Weights of a small mixture-of-experts language model, trained from scratch on English Wikipedia.
Training: a variant of Muon for the experts, 288M tokens, 4398 steps.
Below are experts of layer 5 (counted from 0) of a mixture-of-experts language model. Rows are named router (the router's row for the expert) and show model dimensions 0-255. Each number is 128 + 32 x the weight over its row's rms, rounded and kept within 0 to 255.
Before each expert's rows: a language model's description of what the expert responds to. This comes from a sample of Wikipedia text that the model never trained on.

# expert 1
What it handles: Unit and measure tokens such as %, km, kg, °, million, plus football and TV-network names like ESPN in sports tables.
router [123 169 142  92 156 118 163 172 159  93  96 124 152  88 158 149 154 104 101 136 152 100  95  87  86 124 147  87 163 168  87 166  93 171 170 142  97 164  89 161 168 167 167 165 118 168 123  87 119 158 101  96 156  91 169  93 163 106 147  89 138  82 130 163  85  92 158 105 155 166  84  89 100 170  91  97 104 175 139  87  93 115  95 102  93 136 106 143  89 111 147 159  88  98 159 155 169 166  89 165  89  87 170 168 176 155 148 161 142  88  90 118 103  98  80  89  89 159 141 153  90 160 141 163 172 168 170  93  85 158 130 104 136 150  98  86 117 169 165 102  93 108 170  94  88 168  97 167 116 160 171 125  91 172 125 170  91 136 123  85  88 150  84 160  84  84 121  88 167  99  90 159 171 106 165 106  96 142  92 160 167 159  99 153 123 170 101 164 102 167 102  92  92  96  95 167 160 166 116 113 121  85  91  88 158 161 131 108 127 165  86  96 150  99 160 166 167 137 101 163 117 139 159  94 159  87 164 154 110 162  92 120 164 170  99 159  85 166 137 167  97 161 109 157 133 128 161  90  98 117 161 162 102 152  87  86]

# expert 17
What it handles: The verbs was, is, were right after a subject, plus Hebrew and Japanese byte fragments and Latin species-name endings like -us.
router [122 175 132  97 158 121 160 168 162  93 103 121 146  93 165 148 150 100  94 129 142 100  90  88  91 124 145  90 157 167  91 167  87 169 169 140 102 162  86 159 168 168 170 161 120 165 126  89 111 160  96  96 155  98 166  89 162 106 152  87 133  89 125 165  86  95 150 109 157 163  89  98  94 169  86  96 104 174 132  90  90 120 101  92  95 147 105 150  90 114 146 155  94 101 157 155 167 161  91 167  95  92 170 169 172 162 153 161 151  87  87 118 108  96  88  93  92 160 146 150  86 159 144 161 166 159 166  88  88 160 124  99 144 150  95  89 120 164 157 102  98 102 168  89  96 169  95 170 118 161 168 127  92 170 123 167  90 135 118  85  86 146  90 171  86  78 111  86 165  97  91 160 168 115 163  98  99 158  88 162 167 168 103 149 118 168  95 166 104 175  94  94  90  93  92 166 162 167 121 110 115  85  90  89 152 162 128 113 130 164  82  92 155 101 160 171 170 144  98 163 124 144 152  98 165  85 162 158 103 166  93 117 161 166 101 161  88 168 141 161  98 166 103 154 130 124 164  84 100 124 166 163 101 154  81  85]

# expert 22
What it handles: Word-internal letter pieces inside non-English names and transliterations, such as Yoko-hama, Keid, Trinamool, Mardin, Gmajna.
router [164 140  73 112  92 129 178 160 176 117 145 110 148 112 162 102 128  85  97 190 191 105 108 107  85  82 128 105 179 148 130  86  90 140 132 159 114 193 116 125  92 155  90 165 172 124 181 157 140 169 150  82  87 110 108 159 140 119 160  90 119  85  84 147 114 127  90 133  90 172  67 101 102 139 107 111 109 114 116 120  85 101 167  79  79 134 137  79 109  91 130 139 111 120 120 108 143 103  98 146  82  87 156 151  89 135 105 163 133  87  89 174 116 169  90 119  67  30 118 161  94 159  61 120 181 162 149 119  82 146  94  63 159 125 106 131  95 152 156 118 113 107 140 125 127 137  94 122 131 191 106 144 101 147 159 142 157 124 129 115 143 141  84 128 135 144 123 111 131  82 166 166 144 190 149 111 152 155 119  94 125 148 102 192 116 145 146 125 145 160  91 171 168 192  97 102 163 143 134  74 106  69 123  91 135 160  57  83 183 144 102 122 134 140 164 168 184  97 133  90 133  84 104 148 195 117 140 132  59 160 127 100  96 155 174 145 103 188 169 141 121 159  94 121 180 132 164 141  93 159 107 173 114 167 136 128]

# expert 35
What it handles: Closing parentheses, to, and, would, and compass words South/North, plus emoji and CJK punctuation bytes, e.g. South end, to Ninmarki.
router [116 168 132  92 159 118 164 168 156  91 107 120 153  97 163 152 154 103  98 131 141  96  98  90  90 128 147  92 157 165  92 165  89 162 168 139  96 158  82 160 172 169 168 163 124 162 117  90 121 154  96  97 154  89 172  95 157 102 150  87 128  84 125 165  85  92 152 103 158 166  84 102  91 169  83  99  93 177 135  96  92 121  91 100  93 143 105 150  92 113 143 158  99  91 165 151 169 165  90 161  91  93 168 171 179 160 154 161 139  83  90 118 112  96  85  90  96 162 148 151  86 159 142 157 169 164 168  84  84 162 124  94 143 152  93  88 114 169 159  98  90 108 168  92  98 170  93 172 120 158 164 118  87 166 116 167  91 138 119  85  84 142  87 171  87  85 114  85 176  95 100 165 176 111 165 106 105 156  91 163 169 169 104 141 125 168  97 162 110 166 103  97  93  98  93 167 157 169 125 106 118  83  89  93 156 156 124 120 134 165  81  93 154  97 162 170 163 134  94 158 117 146 161  98 162  88 157 158 106 169  90 116 158 168 101 156  90 166 141 159  92 163 109 158 135 128 166  89  94 115 166 164  98 151  83  87]

# expert 11
What it handles: Common nouns like team, club, school, sentence-start He/She, and word pieces inside names and scores, e.g. partnered, Neo, Boxer.
router [114 165 130  94 153 117 161 168 161  90 101 113 148  90 160 147 153 102 103 135 145  99  96  86  88 126 149  90 165 167  86 165  87 166 165 144  99 169  87 156 168 166 169 163 122 165 119  86 116 157  97  92 151  90 167  96 163 107 148  86 128  87 130 156  87  99 145 104 155 169  82  91  95 170  88  96 104 175 130  90  90 120  99  99  91 142 108 152  90 111 146 155  96  96 158 153 166 165  94 166  94  97 170 169 177 162 153 160 149  85  98 123 108  96  85  95  90 154 148 145  90 154 143 157 170 172 168  84  87 159 125 100 145 152  98  87 116 168 159 101  90  97 169  90  93 166  88 166 123 159 162 128  89 167 118 163  92 138 115  86  87 148  85 158  89  86 114  91 174  96  92 160 173 116 168 111 100 154  87 163 175 166 100 146 125 167  89 165 104 172  98  95  90  97  93 168 165 168 115 115 122  89  89  89 154 164 126 114 130 161  85  88 158  99 165 167 171 139  95 160 115 150 155  93 164  88 160 161  99 163  95 119 162 169  98 156  85 165 142 162  91 160 107 156 133 126 160  86  96 119 168 162  97 156  87  84]

# expert 8
What it handles: Words inside tables and credit lists, especially column labels and notes like Result, See, Survey, track, film, plus election-table symbols.
router [120 169 136  94 149 109 153 164 164  89  96 114 142  96 165 142 154 102 103 152 144  93 102  81  91 137 145  88 157 170  93 172  95 158 175 136 108 151  87 152 158 171 166 161 111 167 123  91 115 162  96  91 166  90 164 102 166 114 136  92 134  85 130 165  88  97 150 115 160 164  98  95 103 172  93  94  95 180 123  85  91 110  95  96  88 137 107 154  91 116 150 158  86  95 156 152 173 166  84 165  91  93 170 166 168 164 146 159 132  85  93 128 107 103  85  91  88 161 139 143  86 162 135 153 165 157 178  91  84 157 130 102 161 163  97  84 117 169 161  95  96 111 173  92  93 167 102 158 123 158 172 125  84 169 106 167  91 130 123  83  86 150  87 155  83  75 107  94 168  91  95 163 172 119 161 115  91 166  90 159 167 169  94 158 133 165  99 165 103 166 100 100  94 105  95 167 164 165 110 107 132  88  90  90 147 165 125 108 144 168  83  82 156  98 158 166 171 148 103 156 113 149 155  99 164  84 166 156 112 160  91 115 161 168 103 161  85 169 135 160  89 156 107 162 141 130 174  93  99 113 170 166 109 151  90  86]

# expert 7
What it handles: Past participles and verb endings after was/is/were/been, often before in/by/to, e.g. wrecked, released, known, used, located, born.
router [123 164 156  89 180  78 101 150 149 126  92 104 126  85 163 144 136 115  82 108 187 101 113  80  91 111 120 103 156 160 102 190  94 164 168 164 130 147 114 140 149 159 144 173  87 165 123  91 127 153  95  94 121  84 136 104 176  91 138 127 111 108 104 173  81 106 108 115 168 182  63  84 125 165 132  90 109 170 150 106 110 107 110  82 102 132 109 173 100 106 162 141  72  89 170 154 173 140  99 156  91 111 171 167 156 185 159 178 145 106 120 110 104  95  82  98  91 176 139 154 120 148 153 146 174 160 127 108 102 165 142 110 129 153  85  88  83 152 162  93 109  92 171  97 110 175 111 199 109 124 159 139  89 166 122 165  99 142 127  87  85 174 111 157  86 134 102  69 157 111  96 164 166  96 155 123 111 159 106 170 172 151  85 169 131 146 133 137 102 187 112 103 106  93  81 177 162 134 112  78  94  81  95  86 147 167 145 102 158 148  77 111 139  97 174 151 157 149  97 169 117 179 159 135 170  99 166 162 110 133 110 120 146 164 105 165  81 164 159 152  86 143  75 151 156 138 172 102 104 106 164 149  98 195  82 101]

# expert 47
What it handles: Word continuations inside foreign or proper names and compounds, e.g. Constanța, gamelan, Ptilinopus, Bibliothèque, plus de, St, County.
router [117 167 132  96 161 116 159 166 162  93  97 110 148  99 160 149 151 104  97 137 144  98  89  88  88 126 150  87 165 173  87 166  88 167 168 143 101 164  90 154 170 168 169 158 119 160 124  91 119 160  99  95 157  96 166  87 157 108 149  85 129  89 131 165  86  98 146 109 157 167  84  98  95 170  91  90 106 181 135  85  94 125 100  95  87 139 108 149  90 110 140 158  98  93 164 143 166 162  95 169  93  92 170 168 169 160 153 165 147  88  91 121 108  99  83  91  93 155 140 146  86 161 144 157 173 169 167  97  88 168 131  97 146 156  97  86 111 167 165 103  94  96 170  90  87 163  94 169 119 160 168 130  85 172 112 172  89 136 121  83  86 148  88 169  87  87 112  83 169  92  94 165 170 114 165 107 100 155  86 161 169 167 105 151 123 163 101 161 102 166 102  96  90  94  89 170 161 165 114 117 122  80  98  90 157 151 132 114 136 164  88  93 151  97 154 172 170 136  99 159 120 140 163  96 160  90 162 152 113 170  91 112 164 165 104 163  87 166 138 159  92 157 106 156 135 133 167  84  96 125 169 167 100 152  88  85]

# expert 4
What it handles: Middle pieces of longer words, such as ter in heterodimeric and Transporter, aker, ip; also "the" and numbers inside tables.
router [116 165 133  97 152 126 153 169 163  89  96 113 154  98 162 145 149 101  95 137 150  95  97  89  85 118 152  89 160 170  90 163  88 163 169 145 100 161  91 160 171 170 171 164 125 166 119  86 114 162 105  96 147  95 174  91 161 112 144  90 130  87 126 162  87  95 147 106 158 168  86  94  98 178  92  94  99 177 136  90  92 116  97 100  91 140 111 148  89 106 151 161  99  93 163 158 168 166  84 165  92  94 169 166 168 167 153 163 146  84  99 129 104 101  88  88  92 154 149 143  86 162 143 157 168 169 162  89  87 156 123 101 142 158  91  88 113 167 165 107  93 106 167  96  96 169  90 167 112 164 172 125  88 170 121 168  89 129 121  89  87 142  94 168  84  84 106  91 168  92  93 160 173 120 164 106  99 153  91 166 167 166 103 152 121 172  94 161 102 172 100  91  91  96  89 169 160 170 109 116 117  84  91  88 153 161 130 116 137 155  83  93 157  99 162 173 167 139  98 160 111 143 156  94 156  89 161 155  97 165  93 113 157 169 104 160  87 165 139 162  95 165 107 154 133 127 162  82  97 115 167 164 105 149  90  86]

# expert 19
What it handles: Capitalized words or name starts after of/the/in, often in headings, tables and lists, e.g. West Walton, Semifinals, Ground, Report.
router [116 163 133  99 151 120 158 168 164  96 103 113 151  85 156 145 155 104  97 143 149  85  94  86  88 120 147  86 166 168  91 164  89 170 176 144 102 161  92 154 165 162 169 165 122 162 128  88 118 159 100  97 152  93 166  98 162 104 148  88 126  86 125 165  89  96 151 102 160 165  88  92  96 169  90  95  97 181 136  89  89 120 100  95  88 139 103 148  87 107 144 153  94  95 160 149 170 165  96 161  95  88 169 172 171 161 154 155 138  87  89 120 108  97  82  97  89 157 145 144  87 157 142 160 169 166 169  87  81 168 132 105 144 150  93  87 116 168 152 100  87 109 173  93  90 165  90 176 115 160 168 129  87 172 119 167  91 137 122  85  88 149  87 155  89  85 109  88 167  96  90 162 170 121 159 114  99 154  89 163 169 168 104 150 121 161  98 159 105 166  98  97  91  97  95 166 162 168 113 112 135  83  91  86 153 161 128 115 132 155  87  93 162 101 164 165 169 134  98 160 117 142 164 101 156  88 166 154  99 171  99 117 166 167 100 166  86 166 128 163  92 166 103 161 141 123 166  87  94 121 166 168  94 156  89  88]

# expert 23
What it handles: LaTeX backslashes in math, Devanagari bytes, and capitalized place or name starts, e.g. \mathrm, New York, West Philadelphia, Buckley.
router [117 165 138  97 156 116 161 170 160  95  98 113 145  97 166 148 155 106  95 133 144  98  89  87  88 121 145  84 161 167  86 163  89 163 168 140  96 166  95 155 164 165 171 164 123 161 134  80 114 152  99  92 154  93 168  93 164 106 152  89 129  82 125 163  85  92 149 104 158 167  90  96  99 175  90  91  97 179 137  87  94 109  94 100  91 139 113 153  89 108 149 161  92  94 159 154 172 164  92 163  92  95 165 171 171 162 154 158 144  83  89 123 100 101  86  92  91 155 144 143  87 158 145 155 168 165 166  90  81 165 119 107 143 156  93  88 117 165 160 101  90 104 167  93  90 165  92 170 121 155 170 136  89 166 116 167  91 139 123  85 100 147  89 162  87  91 108  83 166  93  93 164 169 117 167 108  99 153  87 167 167 166  95 148 125 168  92 158 100 172  97  95  90 102  95 160 158 169 119 115 124  82  91  87 156 161 139 109 134 161  85  96 154  95 164 171 168 137  94 158 116 143 153  93 162  89 162 162 104 168  96 117 164 169 104 157  88 164 139 155  88 165 100 161 135 129 167  92 103 126 170 165  94 155  91  91]

# expert 15
What it handles: Word starts after and/a/with or in cast and credit lists, often capitalized name pieces, e.g. Regeneration, Reginald, Ryan, Steve.
router [123 167 134  98 158 123 162 171 159  91 100 117 149  96 163 148 157 105 102 140 141  92  98  87  87 125 146  89 158 166  90 166  92 168 166 145 105 162  93 157 167 164 172 166 125 160 120  85 117 161 101  98 153  96 164  93 162 101 150  90 132  86 128 160  86 100 151 109 162 167  86  90  97 172  87  98 100 174 133  90  93 120 100 103  91 142 105 151  88 111 145 156  95  95 155 155 172 168  93 164  89  92 167 169 176 162 147 161 156  88  91 119 102  98  86  93  90 157 147 145  85 157 141 160 165 165 172  92  85 161 129  98 147 152  98  88 121 164 165 106  94  98 169  94  90 169  86 172 122 165 167 125  96 168 122 163  93 132 119  87  84 152  86 162  89  83 118  86 170  92  92 160 170 114 165 108 101 151  85 163 170 168 106 152 121 166  96 168 107 168  98  94  91  97  87 169 161 168 112 114 121  87  90  87 153 163 129 111 137 160  80  90 158  95 158 167 171 139  97 161 119 142 162  95 161  87 165 156 115 169  94 114 161 166  98 164  86 167 139 162  87 164 110 159 128 125 163  89  96 126 167 166 102 155  87  85]

# expert 18
What it handles: Mixed word starts and common nouns or adjectives in running prose, notably public, government, House, orders, poor, founder.
router [123 163 131  93 158 119 161 168 159  88 107 113 150  97 162 150 149 105 102 147 143  97  95  93  85 125 139  89 158 169  88 168  87 171 175 146  97 163  88 154 166 167 171 163 129 166 123  84 116 164 101  94 158  93 169  90 164 101 153  87 138  80 131 161  83  95 150 108 168 166  90  95 103 167  91  96 104 178 131  83  90 121  95  97  93 137 105 148  93 111 150 159 106  95 162 157 167 167  93 163  88  91 173 171 172 164 149 159 146  88  94 119 108  99  85  89  93 154 142 146  88 150 145 157 168 162 169  87  89 156 131 101 138 156 103  85 118 164 150 104  90  98 172  91  86 169  97 170 122 161 165 122  86 169 115 165  85 130 120  87  88 150  83 155  86  91 116  90 168  98  89 163 169 116 165 101 104 155  87 166 169 160  99 157 122 167  92 159  97 169  97  98  86  96  88 160 161 161 115 117 126  82  91  90 155 163 133 117 132 162  83  97 161  93 159 167 169 132 100 156 117 145 159  95 165  83 163 157 109 172  94 121 166 166 103 165  87 164 146 170  93 160 102 157 133 127 164  91  98 125 168 163 105 145  88  87]

# expert 39
What it handles: Latin-like word-final endings in species and genus names, e.g. -a, -ina, -us, -idae, -ensis, in biology lists.
router [117 168 143  97 159 118 148 169 170  90  98 116 151 101 155 150 154 103  96 135 144  98  98  96  94 121 148  84 157 166  87 166  92 167 168 148  96 159  96 145 166 158 172 163 121 157 117  90 127 158  95  92 146  95 168  89 165 117 156  88 125  95 138 154  90  92 150 105 159 166  82  96 106 166  87  92 102 185 137  89  87 133  95  97  92 137 104 152  91 106 149 156 102  96 158 153 171 162  87 174  93  91 175 171 181 161 149 160 139  88  92 113 100 104  84 101  89 151 146 152  86 161 128 154 173 167 165  82  81 156 127 106 141 163  95  87 119 162 164 109  97 103 175  94  96 173  94 167 134 155 165 124  86 175 126 174  94 122 125  81  88 152  81 149  83  79 103  92 167  97  99 163 167 108 166 112 114 156  78 171 172 172 115 147 122 173  98 165 106 171  98  98  84 105  99 160 157 168 103 112 123  82  93  91 160 154 122 118 132 166  85  86 145  98 169 169 170 132 100 155 110 146 162  90 158  86 171 158 102 167  97 120 163 167 101 159  89 166 142 162  94 163 107 150 143 131 166  87  90 119 163 162  99 162  95  91]

# expert 12
What it handles: "to" before a verb, auxiliaries like had, has, does, there, month abbreviations Mar, Jul, Nov, and pieces of non-Latin-script names.
router [117 169 134  95 162 117 166 170 161  94  96 120 151  88 165 149 153 107 101 142 148 101  92  90  89 124 148  90 161 166  88 169  91 165 170 140  92 160  88 155 169 170 169 159 128 161 123  88 116 156  97  99 155  96 168  98 159 107 150  94 132  85 130 163  85  94 152 100 149 168  86  98  99 168  89  94  95 177 132  87  90 115  92  97  93 138 106 149  89 112 151 153  96  93 154 144 166 162  95 162  95  87 168 166 172 166 150 159 156  87  92 118 111 102  80  89  95 157 148 150  87 156 145 160 170 169 172  95  89 165 124 100 145 159  90  86 116 161 162 105  95 104 169  94  89 168  97 168 127 160 168 124  90 168 116 167  90 131 121  85  88 152  87 167  93  89 112  87 167  96  97 165 169 115 168 107 100 153  91 160 168 165 102 155 124 169  98 160 103 172 102  96  87  94  88 168 171 165 119 114 119  86  97  89 160 168 127 111 132 161  87  93 154  98 154 171 165 133  95 157 118 151 157  91 160  90 165 149 102 164  93 118 162 170  95 160  89 167 140 160  90 164 101 163 137 123 169  88  98 124 170 161 103 158  86  82]

# expert 44
What it handles: First pieces of words whose endings follow, like inter-, trans-, social, economic, binding, Mor-, often in compounds or scientific names.
router [120 172 127  93 162 125 160 173 162  97  98 119 143  93 159 147 152 102 104 138 145 104  97  86  87 128 146  90 166 167  89 171  85 166 171 146  92 162  87 154 171 166 172 159 119 163 122  84 112 156 103  91 147  90 172 101 163 109 148  99 132  81 131 160  86  95 144 107 142 173  92  89 103 176  87  90 102 175 130  85  90 118 101  96  89 139 107 151  87 118 153 167  99  96 159 150 170 169  94 164  92  91 172 165 174 161 154 160 154  93  96 121 108 104  76  87  89 155 140 141  89 152 138 158 167 162 169  90  81 163 124  96 144 151  88  83 121 164 156 106  94  97 173  97  85 165  93 175 117 161 165 128  91 168 126 176  88 134 114  84  83 139  87 153  87  84 111  86 165  89  93 165 168 114 165 109 109 153  85 157 160 159 105 154 118 164  99 159 107 171 103  94  93 101  87 170 164 170 115 109 124  84  88  91 161 168 126 115 133 157  74  94 145 103 170 167 169 135 100 157 119 145 156  98 165  87 161 162 110 167  91 116 165 167 101 164  89 166 144 161  98 158 111 158 138 122 161  83  97 117 167 159 103 155  92  86]

# expert 31
What it handles: Given names and New/San starting proper names, mostly in tables and personnel lists, e.g. Robin, John, Mike, Scott, New.
router [125 168 120  94 154 111 156 174 166  97  88 119 150 101 156 153 154  98 106 135 147  96  96  92  83 125 155  89 157 169  79 178  85 158 170 146 101 161 104 157 173 157 166 164 114 152 124  95 124 162 108  92 152  87 170 107 163  92 147  88 121  85 118 162  88  92 161 107 157 170  86  99 106 173  93  96  96 177 134  90  88 124 101  91  92 138 104 138  85 111 141 154  91  91 167 155 164 166  91 169 102  88 176 164 167 154 139 156 152  83  93 120 103 110  90  91  91 151 146 152  89 162 143 151 169 165 164  87  85 164 122 100 152 153  94  85 120 169 150  96  97  99 172  88  87 164  98 171 117 158 173 126  83 171 112 170 107 132 122  85  84 137  89 167  78  87 105  89 158 101 103 173 171 118 159 114  99 141  93 163 168 163  99 151 132 163  89 164 102 167 103 106  98 103  86 166 169 166 105 110 127  86  84  87 154 174 125 113 138 164  82  87 163  96 154 165 171 138 103 156 106 149 157 107 165  91 168 160 106 169  89 127 165 165 108 160  86 165 146 161  82 169 102 149 125 123 162  97 103 107 168 168 109 163  93  89]

# expert 37
What it handles: The word first, as in first lady or first president, plus capitalized name starts like U, Al, Ab, and months.
router [116 165 136  94 153 118 154 170 161  93  95 114 150  98 163 149 148 107  96 138 140 103  97  96  87 120 151  92 161 170  88 167  91 169 170 146  97 164  86 156 170 167 169 166 121 165 124  86 118 160  99  94 153  93 166  96 163 102 148  86 123  89 133 162  85  96 146 105 160 167  83  96  98 172  90  94 101 180 133  90  91 114  97 101  92 141 112 147  89 104 151 156  99  95 159 149 169 166  98 163  91  87 169 174 169 165 146 159 146  87  93 120 100 100  87  84  95 161 145 148  89 157 144 157 167 169 168  91  84 168 125 100 144 159 101  88 112 167 157 103  92  96 170  97  93 169  95 173 112 158 167 130  88 171 117 163  88 132 121  89  89 147  93 158  87  88 106  85 163  94  94 163 169 116 164 109  95 155  81 161 169 168 101 156 119 166  95 164 105 168  97  94  87  94  92 167 158 168 115 112 127  81  90  90 155 166 127 110 139 161  77  93 157 100 161 168 165 134  92 155 119 140 155 100 159  89 165 157  98 169  93 133 162 168 101 163  88 168 144 158  96 160 112 160 135 126 165  89  99 115 170 166  98 150  87  92]

# expert 10
What it handles: Determiners, number words and adjectives before a noun, often after "the" or "a", such as most, one, two, some, few, leading.
router [ 96 175 134  95 156 123  78 178 148  91  89 146 139 146 124 106 129  85 153 133  93 123 134 145  86 136 151 104 141 128  89  96  95 158 122 115 101 110 167 167 154 163 148 163 148 177 142 103 104 121  90 166 163 104 163  93 128 117  97 136 164 142 163 138 138  66  97 113 107 171 160  79  81 180  74 138 137  91 114 124  88 100 102 118 102 187 121 189 136 175  81 101 156 110 180  63 140 208 141 156 104 137 183 114 101 130 157 187  98 105 119 124  58 109  82  95 125 171 111  63 119 150 150 143 158 158 127 103 112 110 129 119 171 192  91 107 202 167 163  83 105 119 148 113  93  68  95 113 103 122 135 150 169 153  63 128 115  88 110 130 133 112 144 131 168 130 130 163 145  65  97 155 148 175 184  70 117 111 127 187 141 128 142 130 107 158 137 134 102  70 121  93  98 162 154 174 161 150 139 118  61  85  95  62 119 131 143 120 108 168 128 163  96 117 122 119 152  92 143 198 110 149 138 121  71 104 103  82 103  95 148 130 188 174  71 176  87 146 155 168  91 163 109  98 123 134 113 150  95 143 143 163  95 157 148 106]

# expert 27
What it handles: Subject pronouns, possessives and relative words starting clauses before a verb, e.g. he, she, it, his, that, which, who.
router [173 154  77  70 166  96  84 181 183  90 136 100 198 139 163 156 135  92 117 148 110 100  79  55 111 117  86  79 124 139  92 169 122 156 164 150 109 151 101 150 106 161 166 137 141 141  74 100  88 133 132  91 137 104 127  89 170 158 106 105  81 143  99 124 112  81 128  84 160 157 157 129  70 141 112 100 149 147 104 117 117 157 146 112 113 157 127 176 131 109 146 149 164  90 166 105  59 192  89 151  65 117 164 124 145 152 139 170 158 126 134 124  92 123 159  61 122 135 156 115  68 114 176 169 164 116 137 197 114 140 145 135 104 162 115 108  72 154 169  77  61 119 132  82  89  78  98 149  91 123  95  87  93 124 185 168 110 151 161  80 124 162 111 111 155 119 147 151 184 124  77 157 162 161 140 150  84 134  88 170  93 149  91  64 103 137  83 148 141 158 132 119 113 148 138 151 135  89 110 180 111  82  81  82 145 179 127 146 106 121 170  90 123 114 102 110 131  78 100  83  98 151  92 128 140 128 155 130  91 172 143 120 141 177  69 126  79 149  83 144  95 126 133 139  70 114  80  77 111 127 128 124  71 123 130 111]

# expert 26
What it handles: Newline tokens ending table header rows, headings, sentences and list items, before table dividers, section markers or new entries.
router [139 165 123  88 167  88 180 110 185  92 158 116 123  92 110 102  86 165  83  93  90 191 103 106  97 134 168  94 109 169 100 177 106 157 130  88 114 161 141 151 166  96 148 158  88 148 135 108 161 117 138  94  83 109 152  97 165  88 123 112 109  93 161 143  72  54 161 100  75 138  64  95  94 110 141  93 141 149 172  82  96 139 144 163 105  82 137 175 133 177 139 165 102 131 161 138 127 161 140  96 148 142 223 182 126 108 165 103 101 173 153 107 117 133  66  87 122 161  96 114  98 168 124 165 185 131 157  95  99 184 163 101  88 119 176 101 150 200 146 145 106 139 171  82 109 179 130  70  97 112 115 156  98 159 161 143 112 152  93 143  81  94 145 176 104 137  83 163  85 120  79 152 164 143 165 120  86 139 120 161 169 122 141 158 178 131 176 151  76 104 128 111 114  84 107 143  93 132  71 132 120  94  94  96 100  94 118 124 130 138 120 133 108 130 110 144 117 141  90 164 114  85  81 172 163  92 162 168 141 158 108 171 172 178 159  84 126 181 128 190 135 135 147  86 146 143 164 143 123 108 150 143 141 115 126  80]

# expert 3
What it handles: Byte fragments of Thai, Japanese, Chinese and diacritic letters, plus odd word pieces in tables and foreign names, e.g. Ṅḷ, キ, Doiwala.
router [118 166 127  92 155 116 164 172 170  95 106 109 143  96 168 152 155 104  98 135 144 102  94  95  86 131 146  86 159 168  90 171  89 163 172 142 102 164  88 163 169 165 167 167 115 168 128  91 113 157 103  97 148  97 164 100 162 109 156  88 129  89 124 166  91  96 146 106 160 167  85  96  98 178  91  94  94 174 140  87  89 121 102 109  88 142 109 152  86 109 154 159  96 101 159 152 170 165  85 167  92  91 169 169 171 161 152 157 141  87  87 122 104 108  84  91  91 161 147 150  85 153 149 158 169 168 171  87  81 170 125 101 142 157 104  89 115 167 159 100  92 109 168  92  89 167  90 172 120 160 165 131  92 170 121 171  88 134 121  88  82 139  94 160  84  87 117  87 168  93  93 157 171 117 168 107  96 156  90 165 165 165  99 152 117 171  95 154 102 164 100 101  95  90  92 167 163 165 117 111 118  84  96  93 159 162 129 108 142 158  84  94 160  99 161 171 168 132  93 160 119 145 154  95 165  89 159 153 105 167  95 120 162 166 101 163  87 165 139 161  92 157 104 164 134 129 160  89  92 130 159 165  95 157  86  80]

# expert 28
What it handles: Final pieces completing common words, like ark in shark, et in comet, man in sportsman, plus well, High, Road.
router [119 174 127  92 155 118 155 167 162  95  93 116 148  94 158 150 146 102  99 134 146  92  96  96  87 129 146  86 164 168  90 167  90 170 167 133  97 168  90 150 172 175 175 162 124 160 121  87 118 161 107  95 141  92 168  99 169 106 155  90 130  88 120 170  88  92 145 107 164 169  85  96  99 166  86  94  97 175 129  87  92 123  96 101  90 147 110 154  91 100 146 160  95 102 162 152 169 166  96 166  93  96 170 172 170 160 157 156 152  92  88 114 104 100  87  92  98 156 147 149  87 155 143 164 167 163 171  85  89 161 132  98 145 154  95  87 115 166 162 101  90 103 168  92  91 157  95 165 115 157 167 132  94 175 121 171  91 134 121  79  84 141  84 169  86  86 113  87 162  94  87 157 170 115 160 111 100 147  87 163 169 164 101 159 120 162 101 156 106 177 105  97  85  96  94 158 161 170 117 116 121  81  90  88 161 158 123 114 140 156  81  98 156  98 165 168 164 134  99 159 120 138 164  93 160  87 169 159 104 173 100 112 165 165  99 165  86 167 136 159  92 156 109 156 134 121 166  88  99 121 163 166  99 160  91  85]